Experts of a small language model: 38.3M parameters, 7113 steps.
Below are experts of layer 10 (counted from 0) of a mixture-of-experts language model. Rows are named router (the router's row for the expert), gate (a neuron's input weights, with its number), up (a neuron's input weights, with its number), down (a neuron's output weights, with its number) and show model dimensions 0-159. Each number is 500 + 40 x the weight over its row's rms, rounded and kept within 0 to 999. Numbers have three digits each.
After each expert's rows: a language model's description of what the expert responds to; "gets" lists some tokens that make up at least twice as much of what it gets as of all text. This comes from a sample of Wikipedia text that the model never trained on. Tokens count by the router's weight.

# expert 60
router:463527470533493488507464467566560508475555555527541528550464518507482529514556496463551478435471478540506551473524413465508520502467479531444519455473494564549554464435534537544535471506518581534532482516551514539529468474448465492479450488425479422525528521458489466451550522493526570517469537506546504509492477452474537447498474465592528478469468509492498516580428495489505586404553508546494492584420439473429537563435520515526466514440538485524586539476524500488531454497492540
gate2:412529506505488438536493453461495511527450464524582499470494523382508572526535545537563573488548600546521496515460508522504471516567488501449501521503483568495473554488481532471462579493518529463478514460482529521511565470534462511503406473479476506488411464430509461497513436525480452484590488521519561537458515469435527481466490562523490493511459525485503472493466566424492524516491463510536472490523500488528573482508453509519554427599502498451419550489534440571501503493492484
up2:548561583440521494433526522524504521478527518525573470507528432543510460414520438541537505440448520491437474449467435522505500604428521489524440444501512450537531410508465447497481458509448457493552471499483531533485464506466491584484513494477519561476533515531468475622543478476521491549465522477466467497518599471528469490473516506512465489473541481453481516514419437522505534471466505508515489519520560488505422540508464395519497502470447410482494475526530485557512535513474458
down2:464503516452513474456389431510517466541522477541426521437497559505470516538478515489484517518478495437513467512499485543439455421559507493420536493528571453538449458502531565484531494526484473499492537522458488437496511456569464516561445509452484507409492443522475493498569471529492482548537511461451481450470508493507519536542524532428479476441508465499429518503461502449449470561510515507474506588539487504431592597503531527497498508469543528559567498426503489446568571489470479
Inner or final word pieces like th, tion, sion, to, addi within longer words, e.g. Dor-oth-y, evolu-tion, congres-sion-al.
gets: "th", "tion", "ation", "oth", ")", "to"

# expert 2
router:492501507502549412485440510521531514470548558545565467490515466456426532523529489488503539431497462500426542486527441491448495548452527511478508463510438519612561507511499533477434513471532504503516534535508517493521536455505423521445463455458496501476512535519417449532560476496542530541496565577543535528461467443515498516506548485517488452520500540463537446529459486496557496446504420514569425496423502462422544574469523493554424487462434437551501545504542551465522487490469536
gate1:484453523463491459462439507510513533530518501508496494459518515485563485396543479555555462506444499519500487465588512577531465534544511450432462497439508454538464509480494513536471503496536461461515528486476466553496470516482458504445568483481536524523389464455537457530433476594461450466529525510507455485469473528482474459438454540461431496528600505563545486511483419528505582480506496451488580495509564557488414496519474513475476428556465473483546495478502517436477448458567502
up1:426498572477508455478566478465510481510542504481534456465476502422484477522453444410483458531432491476566503410452465475490471460411535538480480465483510484572568443478474438496518445550480517476424532528496530464527455468485461523521533552482515544502572528599414521449469438491569486553485441477436487449472522502546500531505509429486484512482441417492461491504461564479447491509485511494530512489512476519483477484479465545479480504444411519536518491484463527442503527534410474
down1:574590416539463442555450534482470452490448472510473499540486450491458520501535471502501568501473458550495594489535529527529497434512456445490403430461516577516491528499464487398453453499520487495492506470463485444551523529409460478473505498566480524525561535450536502451518484501503569463488403514526515480559462528486545498443484469529471475448541490467560522514523470494431581511455485542537503518465456440528459501489465522491536478445540474558553456487533546511479513569494511
Articles, possessives, ordinals and numbers before a noun in sports and music text, such as a, his, second, final, 1–2.
gets: "a ", "the ", "his ", "first ", "an ", "th "

# expert 38
router:461506495490539478456509507495566493477575539568562473486501471464470563531524490489509535483469467513449565518467461533515526540467482517492491496492435508602532480528518497450430498454500541543526585551518497539494535439506456508454475484456525494474507587477453386513585546451525545509495556532572545532470523455500509584550546458530529473488551518490541454549451496516574482433530480487536429557419533492435509538481588489503521523540454435539518519489541487509492473469437536
gate1:482480537512545507460486557494564536562547516558509510489474528534554484533501531519454515505563465494471541523574463475545556434573529567563385548533520468511527485474528523466487530472520495418463423479511504599487530517453487505533546540519580507484533537493560534492561512504441494506554526555474479527445546522456466534445537547518523466539536438493452514492477482548542515499469489598527463469518477442475568508537489499494511513528560472528550544549436467468500381523474526
up1:537504486487482498570454541545485482468528509558585516525497499522499481430489518520490522558479514505448519463622468498527495481499469441513505513523528476523423452483539430489519462471596548511518627492489550564486449465514512558514508494457457501566544527405550512476541482533492510520458425513541449422508512495524484498543502536485546478514481450454514588512502440552487482469538435536579503576502531486459484519512524595515546489504530546486487472575417510469485495466546488
down1:497449486502523478501521521451495454520493556582502441511478513438548457482484541516477529604456516503452568527542434482485532495469434504471457629500538515461530541427542494490480514538560487473539456477529510470482440503585440453508463569535557530430486506565476551454421498468521524528476523524509424573476471520487480507464501442509465581502530479542479486457479516464462471486511471490520475530494482469445511541362500466460535493589511495471482475483532523487449469541541468
The, its and a before nouns in demographic, census and financial prose, such as the population, million, total, average.
gets: "the ", "The ", "a ", "its ", "th ", "000 "

# expert 7
router:526548447462536456492487521524569452519522561541491439487467408475463549537539467516558493438513491502478526501488442529470542518470505436470500425450452552526553530444536506470446468435526485509526478587547539503530499470487384529479472446518451506460507519503453445472518533514557571499453571567551555525480492435497514510520504561472439494505463570464507450534457565458503504416556498508510456485431513526474500519436505511490499521440475452528540549470550557526544479547451483
gate1:486471548544544480460516555448543477470474474496502498491513510428427452447487452455498442528511573506521488466497522458447475479502526453555550385470373518459507524505496505538464560471478526546570489548546474501539467470500454473461465473516525470530532462499492469615452464463517539499589443533537498479498466520491517452551468524532529469474494483519448450494466582552456549475563502494549440461512421479521499406495484460532542506517503483512519481454519468455514517553600518
up1:477457475452473529530483545570498480549503517525523474517520513480572474480481430554465468535490534503531503449529530566510503499551493434540558498522489507528531488485532486533453496452474622510533487584493436501500524489444494465464532491552463477525501558485527528557524452436505552465539555479490504440498506510530530510520452520466518489514505499444439436484471530493520477490503499446500424472517411502514391445509493523610566435501488615489499543504407447540452530512573445
down1:503518463539469492490507485537457480525512473505540500445452504462544481614433544565423579505500486459544516475519492510481597528435442544507502544462477378497412537430497534589545469507499490490544529459467561494557475564496523501502501507501575510482401480512478435493467539515437509501494590521507504513459482474537455522591508521527497493530495480461450518486428520532471497496491487528558524545552534496503526438499504497579487529579449465548469558513465465513514479472490467
Mixed group: the word piece ath in names like Kathy or cathedral, plus of, for, during, and digits in table cells.
gets: "of ", "0 ", "ch", "for ", "Ch", "ath"

# expert 43
router:497536511457528445475501509535572470491508525581516516493497453538477500522540423529515492442486464522502591488477378570514572498471477502468458455451485554512531498514567499491495550535485489523552566543500521524463510413473465530437516469415459393450543544497470440547526524490550556528500553507563517456463523405515492478509488524533502514517462489472554489528459512504519538419521474536497424548416481459449499531446461489507428532457466461529527530520536471534541448501508528
gate0:433569549489485470474532528463569404521515465540614484491511516387505448518469493498541537479551528462530551519513462515462552522481527447486509465462435482480469507538462497501514474512520502470550527531507550531504539530422438558475460424422441534507497546533460512517519479460549481539516471536546415465488558472581522472462448420504523552535468572498517454513506511485512495481516490554488524542518417538479444515499481443542459468478402478515505511467570505513505498491548431
up0:577446475528432515513434538547463553456481506425374524542457473512477465476498517497473493568465489571494437508510571478529474450488552516521517534535562538495504493494522452489488512482500487498484489475434512520510492485552561409534509551528515435448561530451512520464456541535477517492489566496498507542520460548434529508479513595547457421464532421480475527527525500506462475485494536475543428521489576439506587522456535554474519506518563582482522449500470484462551498538444523
down0:468462442451548376500475535553536531444477500428520452462512469543414484555575419449495506448474490441456518477480533518521473496418507524528477465488499511492546501465488549549498519495523509531438540498437445465530496498508509512483426486565502425465590522486449485475430524504456463461459517535481511554448466503506477498453489530502493568554459497453554491494535571534505489531444430487527526540569476539545513525507451483493431498559404545531542514480502506427483472533499554
Word pieces and punctuation in sports texts about teams, medals and stats, such as Paralympic, receiving yards, Team, Women, Feyenoord.
gets: "y", "|", ".", "bo", "ro", "o"

# expert 54
router:560530464542491422452480481498525495461472546538508450543432505467459545479551459480528475476522512562462538463535431495526464509482488596465465473471452501559583489460492574453468512450521562501499582543490553475499541395508479565489475482429495519504471542492487483600529497470499559496503518544563464493430506402510496495523510529547447489478431466466544485520453523441519552418513465502523481542420479451470470563459538508518441489460473458516494540497527520503517416481498519
gate1:466473513501510487494544563471500487502488458518511528552509463473560489458479537481490470465595542550467493466487531464527571497524514463487463502460482508458491538487551557518416507534496489467572536490619477519457543448455496451554384478558449471512444477519502500508461522563525549530460510469487468468502453437513550514565462587572466501487540479526478515495465514476528505510456453442584466486485442563482518552400435509501566583577498453468523487478522537509502461517469546
up1:481561482478426506488496577532480511501441428522466440510501458523490525519496416469534420472470518506500541403582548503471499518545498414565480509536569489455484477425480490511520505479505584541492517447457481523569485411446490464480537535486540453479482533395487588523516534557489531546527478455470558452450455470555546490486488480532512527574558527504419477513512486436465488502556506505525498518491459505521431504543487471433486512528517541503556545521508519490449573479494539
down1:550555547505548555477473473460499522443450480499461518510534517462496472529463388521556575454495491534545467484432501476481457461495495500455550452555472507509475532545475491496503496471567457525600479515548477491565484427537465543433485520478491446524457558440502527473484560473579501590481509508498529492511482463451509462546477493549550439434471491484480518537497480430473531530476473488508526590553499522557452504477608494498445568573456480473494556564438463517464500470510462
Plural nouns and plural suffixes after a word stem, such as people, those, players, -s, -ers, -ations, often before of or were.
gets: ") ", "s ", "ers ", "es ", "ts ", "ents "

# expert 9
router:469548475461516464463467532524493476508478519530539464473435505431442579528537449556525517440506518518447554467520433442435544518528475533456529445487467586513533483454549500467447520490513541527517526551521527522569555448466485525535478523427459480456515529512436503519569497478539546525513572561504547512455508419479526519536520554468529433470518493490560469578451540499511513440476444445541499559410487461475561576410502483508496493439447476546536473498517540473542513518456504
gate2:548488455486456506469506554500580542475514452443530515500447520459558518478499477465522566608501563520390504480492518474514496528532493546524473522520495467498446454561518482398478472380555480511434527433553493488547520519476515458572546505446496489550524446496499483575431459506462460516508568465493556524511470461459502493558554504490556477518531447543505532513527520533435525506537510481493454487500517459538554454552458514459533539452413505431512494485506567428489479507551509
up2:399513487458519502447482482505505459502528589516432479472530552513510448454478523509483560518483529480482492403544463514409462486498482545521468458517543529481546516520458404616576535497520510485498423540471463459520478500504529455545526476547406555482507543531533519574514460454512525429512491464532549468443464445500530517491570506512457483490445508486499451581482530512519509511552448547425472507516432528500486484467480519475479514489434539518540526462446497566547561545536451
down2:501501527482484443521498511518506542470482558515511476515460500473483517481520508479539431465460480505441535523541430464470452507484433516457518480518484421510502583481493490445454508469438512556554463438486488508532535419450470513536457488577412479603587539433490517545521425557475510516523460470501468534498446557525470502489612538512494548517530506517438515532536428547587550550486506540542586477583517501539550460471494515523465471508519523523516460512521556499528416522534521
Prepositions like in, at, from, during, until, often introducing a year after a team or event, such as "in 2021".
gets: "in ", "In ", "at ", "from ", "of ", "on "

# expert 27
router:447511505487513507471424508518528496501532538510555475483488481446485539553518428511538502442497435555456557432540455503451512484429480529444563478464444529563527462449537548486481494509503507511545580552573510457529528429451425548491460499444487461472526535475441498474525578508530514544476548563590557499475516448533531533533547510569423481423437491462528445514462511503505497471546480450515480567410527519426477500482539505479468509477475502561567505531531550481547479522480536
gate2:457517475535482533526463528402491477529465468478545502473501509478468500486494505491471436446481496520493497482494474546476431508510491513484552487425537467468491497550464429483413494537458584494489490510495533497476464544513503463445485447448531474494480579481538499437492573514543515575523426487515405486522522525547468430487528471490584553506482552526477463494400513495471463533447434506502498524548494503456507495589606482488485519482401548513513543548532439565585490491578469
up2:525501454448532498516494505529467530534587535508503529559505472484506514562502477507446449531486441509503496524519499504469495518488487456530505489500470471547545527497452543531549438516578426546466528512507470511449531519543565513540485454591476490399492451470460459529560499461504486447542464527446537413470505439505483507529498507467508552468534528453518572492473522439525552500396440420482437477491534465512469479463406618465521540460491444542504459544429486489439483564468506
down2:545524490537545453500465449553504427469487471494521456482512534527500496439575499512469463493500506559471532458484540432486493499527517518525476456478445606515501487433483446523483539467464578489494529491503477517488451499435562472480468541523438536513524546463521546450474530471473527540521435478561504460516548503455442548519515518472506544454474439546493460435486452439423520329472474504529547489436444445495479456547522519437464533461487560485466495471540568556513454509532520
Table cell separators in results and chart tables, and "the" before institutions or bodies, such as "member of the Rajya Sabha".
gets: "the ", "| ", "The ", "= ", ": ", "; "

# expert 23
router:457543475516478423506437493472496515497533510569518477475508458465476568546519489515527512472524494543432511489478419457498508561461493556454514486458441514550569506486519522464478555492515533522515540524525513438524515421483473546440455500477474456521482530475430466491552491467534566483489548522590526550508502375495572545569533510582535489507491491476542489584480531500543499434528427484591473526430445474428509593447523531496490497484435453514537555508560502480506496502494531
gate1:441523534531505489564530516469493501460516495545457551492572489512508542547454490519535458422492484503547511456510504528479426533480547485500470500512463466473563403540490436522415466458479519517521470467490588451583487459527493553420467440471508481494495419515530472549489495522462541461508529485445520467509374564497480499514500538494432477537517495496570521489529494524573423490527422439533492463502457454565495604493457536536544489501538463457481504440571449476481516484517516
up1:508457502482555532494453528508423494519453488546564554474536507453505474465510489500449510510592439457463510560486437516432531475488521520527506496543558479513507519490529466487511542554545481483454459491459434568500491482454558523555496484509503494511528538560480503518534510471432512531523543455586482484501465498363461524440517459592467513500516499511494474531445538488650461495459512549492485559488508534501445499407503472539563466444474463440490560484442537467475526440512488
down1:515560483550559416493542540488505510466445509546487488551465508515561522495615541534503550471472556533541504534540491495493461450554491484470470497494521635513437541427528505533504494513515489482478531531470439494559515595506524493457525481497463495506454452444520579455520505478504483516478446519525445512447457502526492524510521500505484560459531449478550458530484492470499487303518487528501499531430435531484553468492467458481484547564500549535502478548528533469517471532485498
Quantity words and number words starting noun phrases, often after prepositions, such as most, many, several, more than, two.
gets: "more ", "most ", "all ", "some ", "two ", "many "

# expert 47
router:500554476493480475460494519479578532515558523547522524508478533450501568537564456473547576504513469517445571507548429516443546520450531532513472489441531561546517486454570464517441537403467565546509564523538523423509500462474487490440473493477475489483574483482463470499546482503561520571525551524514508510472529464527548504499573518524479468469443496547519429583519493488521530394429451476504472538441491458414516482503512445524470475438459489560503504494574520516530440508468496
gate1:491493532474523465484479552550529549533470508540581595490539513432501493548515533507479497460468477538549501496477473433480433479552530527540494456420464485509451560441516478516512480518491519447511464461561512521513496482523510584471505466468538468561431435464485492552472465555429508412484470478523518490532500531552501490494463547553550438586454513495464520446550384425516527544551535508515448467508486542475523506492491568541554520549456461597506564552455545523453482517499504
up1:504483489480356524474504482430412460455491474498528439471512455472552460486502530553519521556489527491458450484623470565496543622496514480517547550545516450461540537485494492507431509514502553532457536447433546491511542508439489485488477478501502549432525522553490515465500479492524515503557543534500422439519444459548461493504539424403443483514530480480514506472455500476516513469425476535500558527519538443506491439535480447442495476445468541469486518475541499445515473500487488
down1:470432486480590495509472486439504471452480538517472426446497489482546444479495509592455486510488442564459480507461508501513542474472522439439506468491427507487549441485516584528498480475483500495502483490407487579469476496516529471472513523412480518418495573505428533449526548504502574496435485554574494501597545480529496532540517535512544514509590477448510472453511559481573462402494500490551502485450562531539508488489467461540473559529542496540503526467547554519552521508518501
Raw byte pieces of accented Latin, Cyrillic, Vietnamese or Chinese characters inside foreign names, plus capitals like V and I.
gets: "V", "I", "E", "Y", " ", "II"

# expert 13
router:533551482547489485480534491546534450517495519540528451497460493467525528492612454537522506440499473541412549540482459468517521507519459489441551484447487509525569518401553542463399508479500503503513554506536512483492491522465467495487466503469491504473584566470488405497526518477532573522475557525555498553493584428500556486569531452500465460465496492477496399553481539480527512449504458459497485561425495472413532578461535524523472492475463455517507477514522530427473492481425482
gate1:532482447491444524532535509568476500466496544548556573472475480527550505520509525489465483545428535484455477499521544531520470509518586430475484503451482545510514463538424497550536589373511480463587472488513503440513498491423494505453457456477560472479462485512470460527542553463532506434447606579468505538435508488498458508536481462549510531484531537445543481481477503470454472486480464538507543527536416460493521470469558488512514515452480484505550488498475501603503454492597468
up1:516555481460582495565471481527491451464565512436382454572473421514497495539463523469465492467500450466558449505467533427475511470439459611526475538515469506487538493475497519524506493473558522556476475478517515517510489534544479471452448507470508499440520544504452508475484501504520448518515549469601466487494519536457492489548499487437467413529522487473526460502464592385553539519573475530475492484467565522486515569572507492504532594481489509464461537530533502475525502513443537
down1:553518563400511517491537476523505530548515417554534443527514431454462566589556537484506507472505483468480507529447456489452582470512515464566451551480525537543492541547471537477461507493472514469512533469524505516556431495508448478471462509454520510457527485484529471446493390503551522551553459498529467528449537444489492428579510476521468494521521534506524499484586524497577486491523489546525504491525535547509505474454465479602509478586482528519549465505551552547441536496457408
Tokens inside LaTeX math and markup code, such as backslash commands, braces, carets, underscores, dollar signs, frac, mathbb.
gets: "\\", "$", "of ", "{", "}", "-"

# expert 37
router:498542467488449444486487510507588505527465567557549526513450480544488516514561520477519526433498532497409533522480467525482512524551512501491516432484478571558489437488566550485485491454530514491490496530445543476499543451509519492499491529475449487464557530467463444511550500451493535540493560531568486492463511435507526493549503512478473477484470454508549454605501499491512537397514388460530490553372462476460567573448551477509529504455435513511548467532544532483559511453450468
gate1:475484493415559441529446502494498486552557498477480541488489504565406459462497511515547536505518498516529537549475514481500469537510473507504447491469513497594510549457432507523452446451518507517542459449506459495485556426468458448528486530531475445458459505493545499499549535441483563465462463541568579550460496527545502544514520486447476537448436486516433402481548466514520484489483481431563451508448495433445469509565523461450502436553437489592544457491511549521577479517489496
up1:489511537542547511413525533540517499425505510508498476523556446495460484514508410540511471536469466558522525467503542523545408483484570439454574414598472583552494477516547511479500493495451509540472519485537538458509496439549501572476510567471479496536498548554483531500437535552447484506518508453419534491473489463502490480509513531585491412481554468506512479525484504543479519486562542478509528510461562598502500530480537487488527487506478454418472524513447499518438526529527616
down1:519557535486510513477533504498594449464515511506569489491502576446415506481496503553460510460429458603561535456565550554510469475450522566501521474498428472457562525488558508478466551491395524447552474608544494468511474492533472490450454486492490500468410527541477513439451527463486509528490554524495498559502485521601521515508493510529521466524500503469471557513501457514557508513483522506481460467523526548439487480504552541485481462594583459552470512448461468528499495521464449
Dates, years and ages, especially in birth lines and infoboxes, such as "(age 57)", month names, On, Since, 201.
gets: "on ", "age ", "1 ", "200", "born ", "On "

# expert 49
router:441517500433516444465475488499524503509541495532557521510498488460464521509597460530536581489486445609499587489557479566484508488472477533445509453455520512538495471420496533506433521461472525546538501588530492445530498428543459531494507503456489499438518512487510479526541477477514543503479576502484559511449515468492532546498497453563488452464481550490496456627504484521526573427504470454461473542405492498417517539481526478453511505479442457558498477492518569458545529550451474
gate1:453557505501489481521416519503436573466500517489465534458520446568469534579518497432553550415532505473510571540472500447533498496529483538523486505444567514473498541437481502487483567485588541449543504489545562532486457529511488575465548537542436443509484439482544542496515506468511521572520476449511530514498493504522561524536438560573441480557503556515461458532457510530463538498477523504528481499512426484459545537525515508581504575541548454448521568463562470552512515490460559
up1:484505524557467521517504454546520526502491532476504542505496496532391497447440409501506539466543485514510461497539499511505483491601497484532515491531507480497488468423485519534501512519508435524585502485503537468390490577520486499430545508454496467448540489493522471455519503412513520520471492489495511525499528562540530544435479464498472471505440449539514519529427457499543574517389507541449525492531505490562538505522484539441547441498581462435512616508489412597510500478498466
down1:482493458506550502551477476549551424513485510477535498491513450481490534494443477503468387469466477512545499522495578545541437504512515483560457497519482482465545498524472488432528482502528493448486460546470465523492454516565466438443477531516601455483536500486491528484455493530505493489541548501560555493529434552506491445477478537562537536433515489478512505530454489516491506481385510476470609515560554486507398459586525525406542464465440485557489538461477445515555440499461537
Equals signs opening wiki section headings like ==History==, and capital letters inside acronyms such as GPO, OTI, NJAC.
gets: "==", "===", "== ", "=== ", "P", "===="

# expert 16
router:558486529520487504480493516509502444542551520496548479479477516418462567503610440526506526479514457528471516467499443474515442487461497512452547450494458573556537478482555546470479520472434585543491535559424504511490452479548485470420455482466485528421545506484484463536606484497561567555496519527535505474529561452540549527553537494544515489463481488471520450553510452481510520326510472482552513541459497516411476483482492491536475466468510496503521497518514482458493498483447519
gate1:449487549522498510458469440500532507463446456550474487511529537489455507520522543525517451456470468517488495534475570436541508563488440573402468488513502523479469538545482492525567548411514590427523492475511491540565550483481565462442481572424534487518518496506536513510508497437557518505445538476577431508515449495501494615491567488531517554514472548542428477485501514503480503452496527529607566444500479511448518494473539462520482533527441447463553487459527479448511556496517486
up1:506527476609457548609422541481544497488514468487448507509479510495437534454495505521543451544485542493498460441501522510473500568497450474461508540465436467522537508463462482510476527463499500442513507520520514542478500503467506456532502475568439554457505483519508515541525499415518558533545612458520520532498485540533472498567515469483478498456463481415572442534475515559501541516431473565497496497509489463521473531541565500455426460565522514532503416516451535400547452529588476
down1:448474479431445450557568532468555561540443512540469490493471568514428523394466562508464468544522536476469510476489517509460540508560480518538513470480529485553458495479526564479490509494566495477499415455607502575496448497449505530524418508545524464532533550491493425500483399535472470468513437528459544507494482491526505491395479444492472539457494441529499453456481518533494507508517491554497552462493473475503493531521480504515528499495457447526508558492500481428474624551543513
Short word-internal pieces like el, al, il, ul inside foreign names and words, such as Rebel-lion, Trøndelag, Belkin, plus stray Cyrillic byte pieces.
gets: "el", "ul", "il", "ol", "ur", "El"

# expert 15
router:512519430497572451496461524541534526460457540547541512515437545473466555546539508519516440497437487465494546473518471479487524531479506528508501490436479569521531451441566514471477440473495493523510555560423534455569465469472457543502485570485448442490514497469426416453497458500459600533505541506556500515518488441593540524512531488536499438434416448483555472524509483479506483393511530494486492519433526461385509532428515456493462483465474450530508492485511477529512495497524543
gate0:458426470452525448516520536522499518451530526519525553428585524386538531515441504489496518397587520512522467467434478516431522477503544517480530437534461525520524449479468493491515457507540477557443495465540507517535492515501423575540503490531488531545561499531517476462475458441593536503439474497520540467501449484425484485465525530518471463510492499555462457512493558441565496484518529506531439478498525522492573507519518558493494505470460501499408461416574423453521484514461553
up0:530475498492500494480566478564493542489492530500515566516548562442631558474494510541548582502527542519509436492442494482547446530485537515494493512496536483529488484488543539530532449486474499451416457430499565525525454472514398545536439468481534509489573559550499516511552443457496511486549499508497543464476480499467511479527526480468487418491588479531418506466515549469495532504485558472552387456512529457469537542555483513498450449527493539555462459470498470497517469454464592
down0:497526470513423453484529533441491523444444506491504530464471513549494480558474496486466504529528463492441408471437567506492545559445525553608509552528500531550492484483466593536536449608488516503451519439464437478495464529527491506537517543434514468520526466583433457522507519485467492501510515467468549520433486422553541548489499465473480481515544477527475549544486458502542520475544541511511485465432479509470403447520482540527530497515535550381508558467550498456473531524463501
Short mid-word fragments, mostly "en" plus es, is, an, inside names and words, such as Heer-en-veen, att-en-tion, Gl-en-wood.
gets: "en", "ens", "es", "is", "an", "e"

# expert 40
router:518492497520524454504443524492555508520535576499502497505473487487478558546521464527506450435467475598415563507480422517498506519456465521449524453488445548546535502491528502450496500496462523488563523575554496474457531453493451534474476493449492513453541559461460432495508549494523591509503544583516510536462528406528506471500546473497462490443479472487496448479407536508552508462509461507539543566362504489416507515434491509482476471429470476529551546508495521456555494530440544
gate1:500535505501462522474422469464514516472455478497521513412493514507502522509503446518502524450475521524569512484591493497520500515596468451466478504448481480476489498476579529513470523475557409477522521452517491533490546488440508573405486486438558468493507480481524420565534498448511512464502475472525456553482442523478564482541572489520493500447482503504450493485434442517452530509467536489469510557518517459502518436515582481476460534470437452539494551520523533416395486559469627
up1:481539486471574481484568514481457495520532504553466407499518390534456522512524487568552499470516491444561467471527495459470533461451579477458499487472498527529574492441495492463434549446436552519486590524451551526544491455454452463536490555494445470533527537520484536514499488502530450506526506385498511439467411546483497557519461476568537463558478589494528516543547504495509480477539552516480477458471503507462539490440501531507546498497446454503396506492466459513510460438479507
down1:558477434550494521461524479495441472537462473540504537508467570538470476477558537524512497504512521553506532484481516527556471564483587524498508474472531594542531390443525484491527534549566494490469537507496480463578506456487510516456496484519472465485522510503458436443510503507582512483533543477539472543404496545460515443497529518506527374479443440487541548506522472436565477441462533500521528490400447478438473527455478493502423501525554447473422468487509554479477474484447492
The pipe separator between numeric cells in league, squad and statistics tables, plus semicolons and plus or minus signs.
gets: "| ", "; ", ".", "+", "|", "−"

# expert 19
router:469488495461515515465496521538518504473533566557538461493431474443507548516540492520527541460520455521411510526452468470474553486491494528481524431474412535541544519425558473502458508490502504525533514552516548485535484481503444549456455527479449533503533562490474435550513513508499550545468497545566480538470501413494559520560475567469484432483467541459577446613480530496487532468459513469532478536395531462452499551401501527494490452501416451546565535470536493448494523485470511
gate1:507506442512437540485491480471488590433565517574493432572492519444556515447506435467489552534409446524504464564464501446469554472447465431499513543523530497477465468484490483477499509561511515474495541502482487553560481545433497523476557520543468574486524526536518630495514461515478522506564389475501422513497496480456497440517485492515459538526467484487537490457495491508548548503569472472548564467468454467489498492457545574454550522486537532487539549465506467426516542535503471
up1:511517473484452509536505493502495538500501494578469492542509477528542476449497418486446497494486489499542498513495502501477555513499401461462539567522506449492427491529528500440494530558535497484533619547519476576512497465478519477464552469514430525489450532501569524511549492435531559457529437469471477537461517438388567529492493465466524501514479440554499532472469509498564498545513438470595498480505435450531513447465582527524498494504573532438509611489490410459498520471486481
down1:479528496491517573492448514464474438472454484459442448432475464476541490486447476524494456466489528492472508415479473518534460564481503501463487423509458447471536492450546466472546478524510526513493445458563543520476508494450492505503466575507465565504523516521525446501537580537523502513478498499508481490580551525529455441462493506485469453512542512460519496513477492438462505627486462454386527469617519490462495516527535594452586419527513479488525460415505508505463541507576525
Prepositions after a noun, mostly of, also for, in, from, among, during, as in "coat of arms" and "place of birth".
gets: "of ", "for ", "in ", "from ", "by ", "to "

# expert 11
router:487460509467540430436411553511531520517552555556510541533490474456474531509544489502480553477461428512447577481447470497496475473498511523500555458525462514546491506516465522482468502438562522559482559479453550480482517460524474531455468509430503502446521578473472433478523490481532524528512582550592495516476481407426502505507544509535458439453495571482504496553449483514519495398527485443506421565424532507448490621444509495550541499466485475479529481472527474473489483466480487
gate1:475552473522487507503505450535588442488573466511523483529416493499529527546464483463544491500426506480533474479463494445533527529480525563453456512478612530592554580539454503448550518485488479530477529491474519492520419499568402516531521494496538562600466481471549493456445414453544476528494525515525432488451527558489470505580476483466521484522538483506503565542463513468545516492485482510451521527501488528442458451518593456518538515484482451445442511507509497541512564458495448
up1:527493594471571569552518420459540500527538529497522413516521392463453473521552477524515536500490459492544432583517523507544417471497469496498487501539471475563546510523443465489492498453468459504502498473421514478535441519517467542432449557543559510478513461562506523527591547559514511518496483490453436426528549426517559539503530549492550493517541536488539494426510530515533493523427518506487556477513519504461530468475514501526459493511429418490482531498499525505430586529521516
down1:476489527512430569525493471478479526577449510492443507460530550486528567476378483524522485447521531491493529468393471439516494522419537509528577449433497456490451499548413447490517499530469487497507437511532507521453487445490487517475456569505468522473508498478513519524465466450537480537514520508537525504556483498535518517499450534508493535506446510464540476500554572448454508598425569522462536576520479458491465515549540562444471479479538546494508480474446552622502487516555498
Words or word endings that form labels in infobox lines before a colon or in section headings, such as Website, Current tenants, Dialling code, Family.
gets: "ial ", "ing ", "ation ", "\n\n", "• ", "al "

# expert 6
router:462507458445530456456434475487572500471500570556491456528470493466490509497561507522565477453478418532459506496503391478493461456502494545481518494440473563516572521438510507482463524484482558519525498560455508435485532477531444546468485492479501490468503545433488502507591499512514526530482559521539484569476487455484538525562510519582441480421442479460495485589483554494529545459536435473537494561413519472386487552422482515510491538428454441533499500503520513459494490488480513
gate1:534467461452508463564537476511485543522421546490495586553436517448499509574491512523539527456536516481448461513507497395507553444522474488527459441454551490446544475495499564507532520499424553562453518511498416510438540545533424477518547485474558555511488563532504514481453470478484492587545443540486518486504576509478420563499511513529463551478558448513540457508526530504563499505508462494540512492498510491521499536530496627523532495543513565486540485557421508525464500454544486
up1:499511585444513545517495463525518537469505524463477594532471497445507466523465489408464472512430519428569506500530460496468466476446414442491528426495410481532462463512450511523534473466459479491503433478480537452526406612507522525571496495495523543474504458520437515520467482532513471498467480480515537493490462487539425443462499493437471431536461497491557469521486444443476489538480391499489540442505529507510526485557505532496454500474567546497513489480520601525494512458457433
down1:496487455497486521492527501457522494459438548493418515526525519476601491489471423504526412446507527516500394505515575468486479560549545514565525505436562504428464498540503509461433452514474504506470507463453578514498452460535525564437484467500517541514545527537463575503498500483467495540469515526459469547530528500538514454471486457547463584483532454495481521479504448466515489570452508515516509528500491472483444570437522527454543448475519606560582489470444531543447434539487538
Auxiliary and linking verbs right after a sentence subject, mostly was, is, has, been, plus sentence-initial He and She.
gets: "was ", "is ", "were ", "he ", "be ", "are "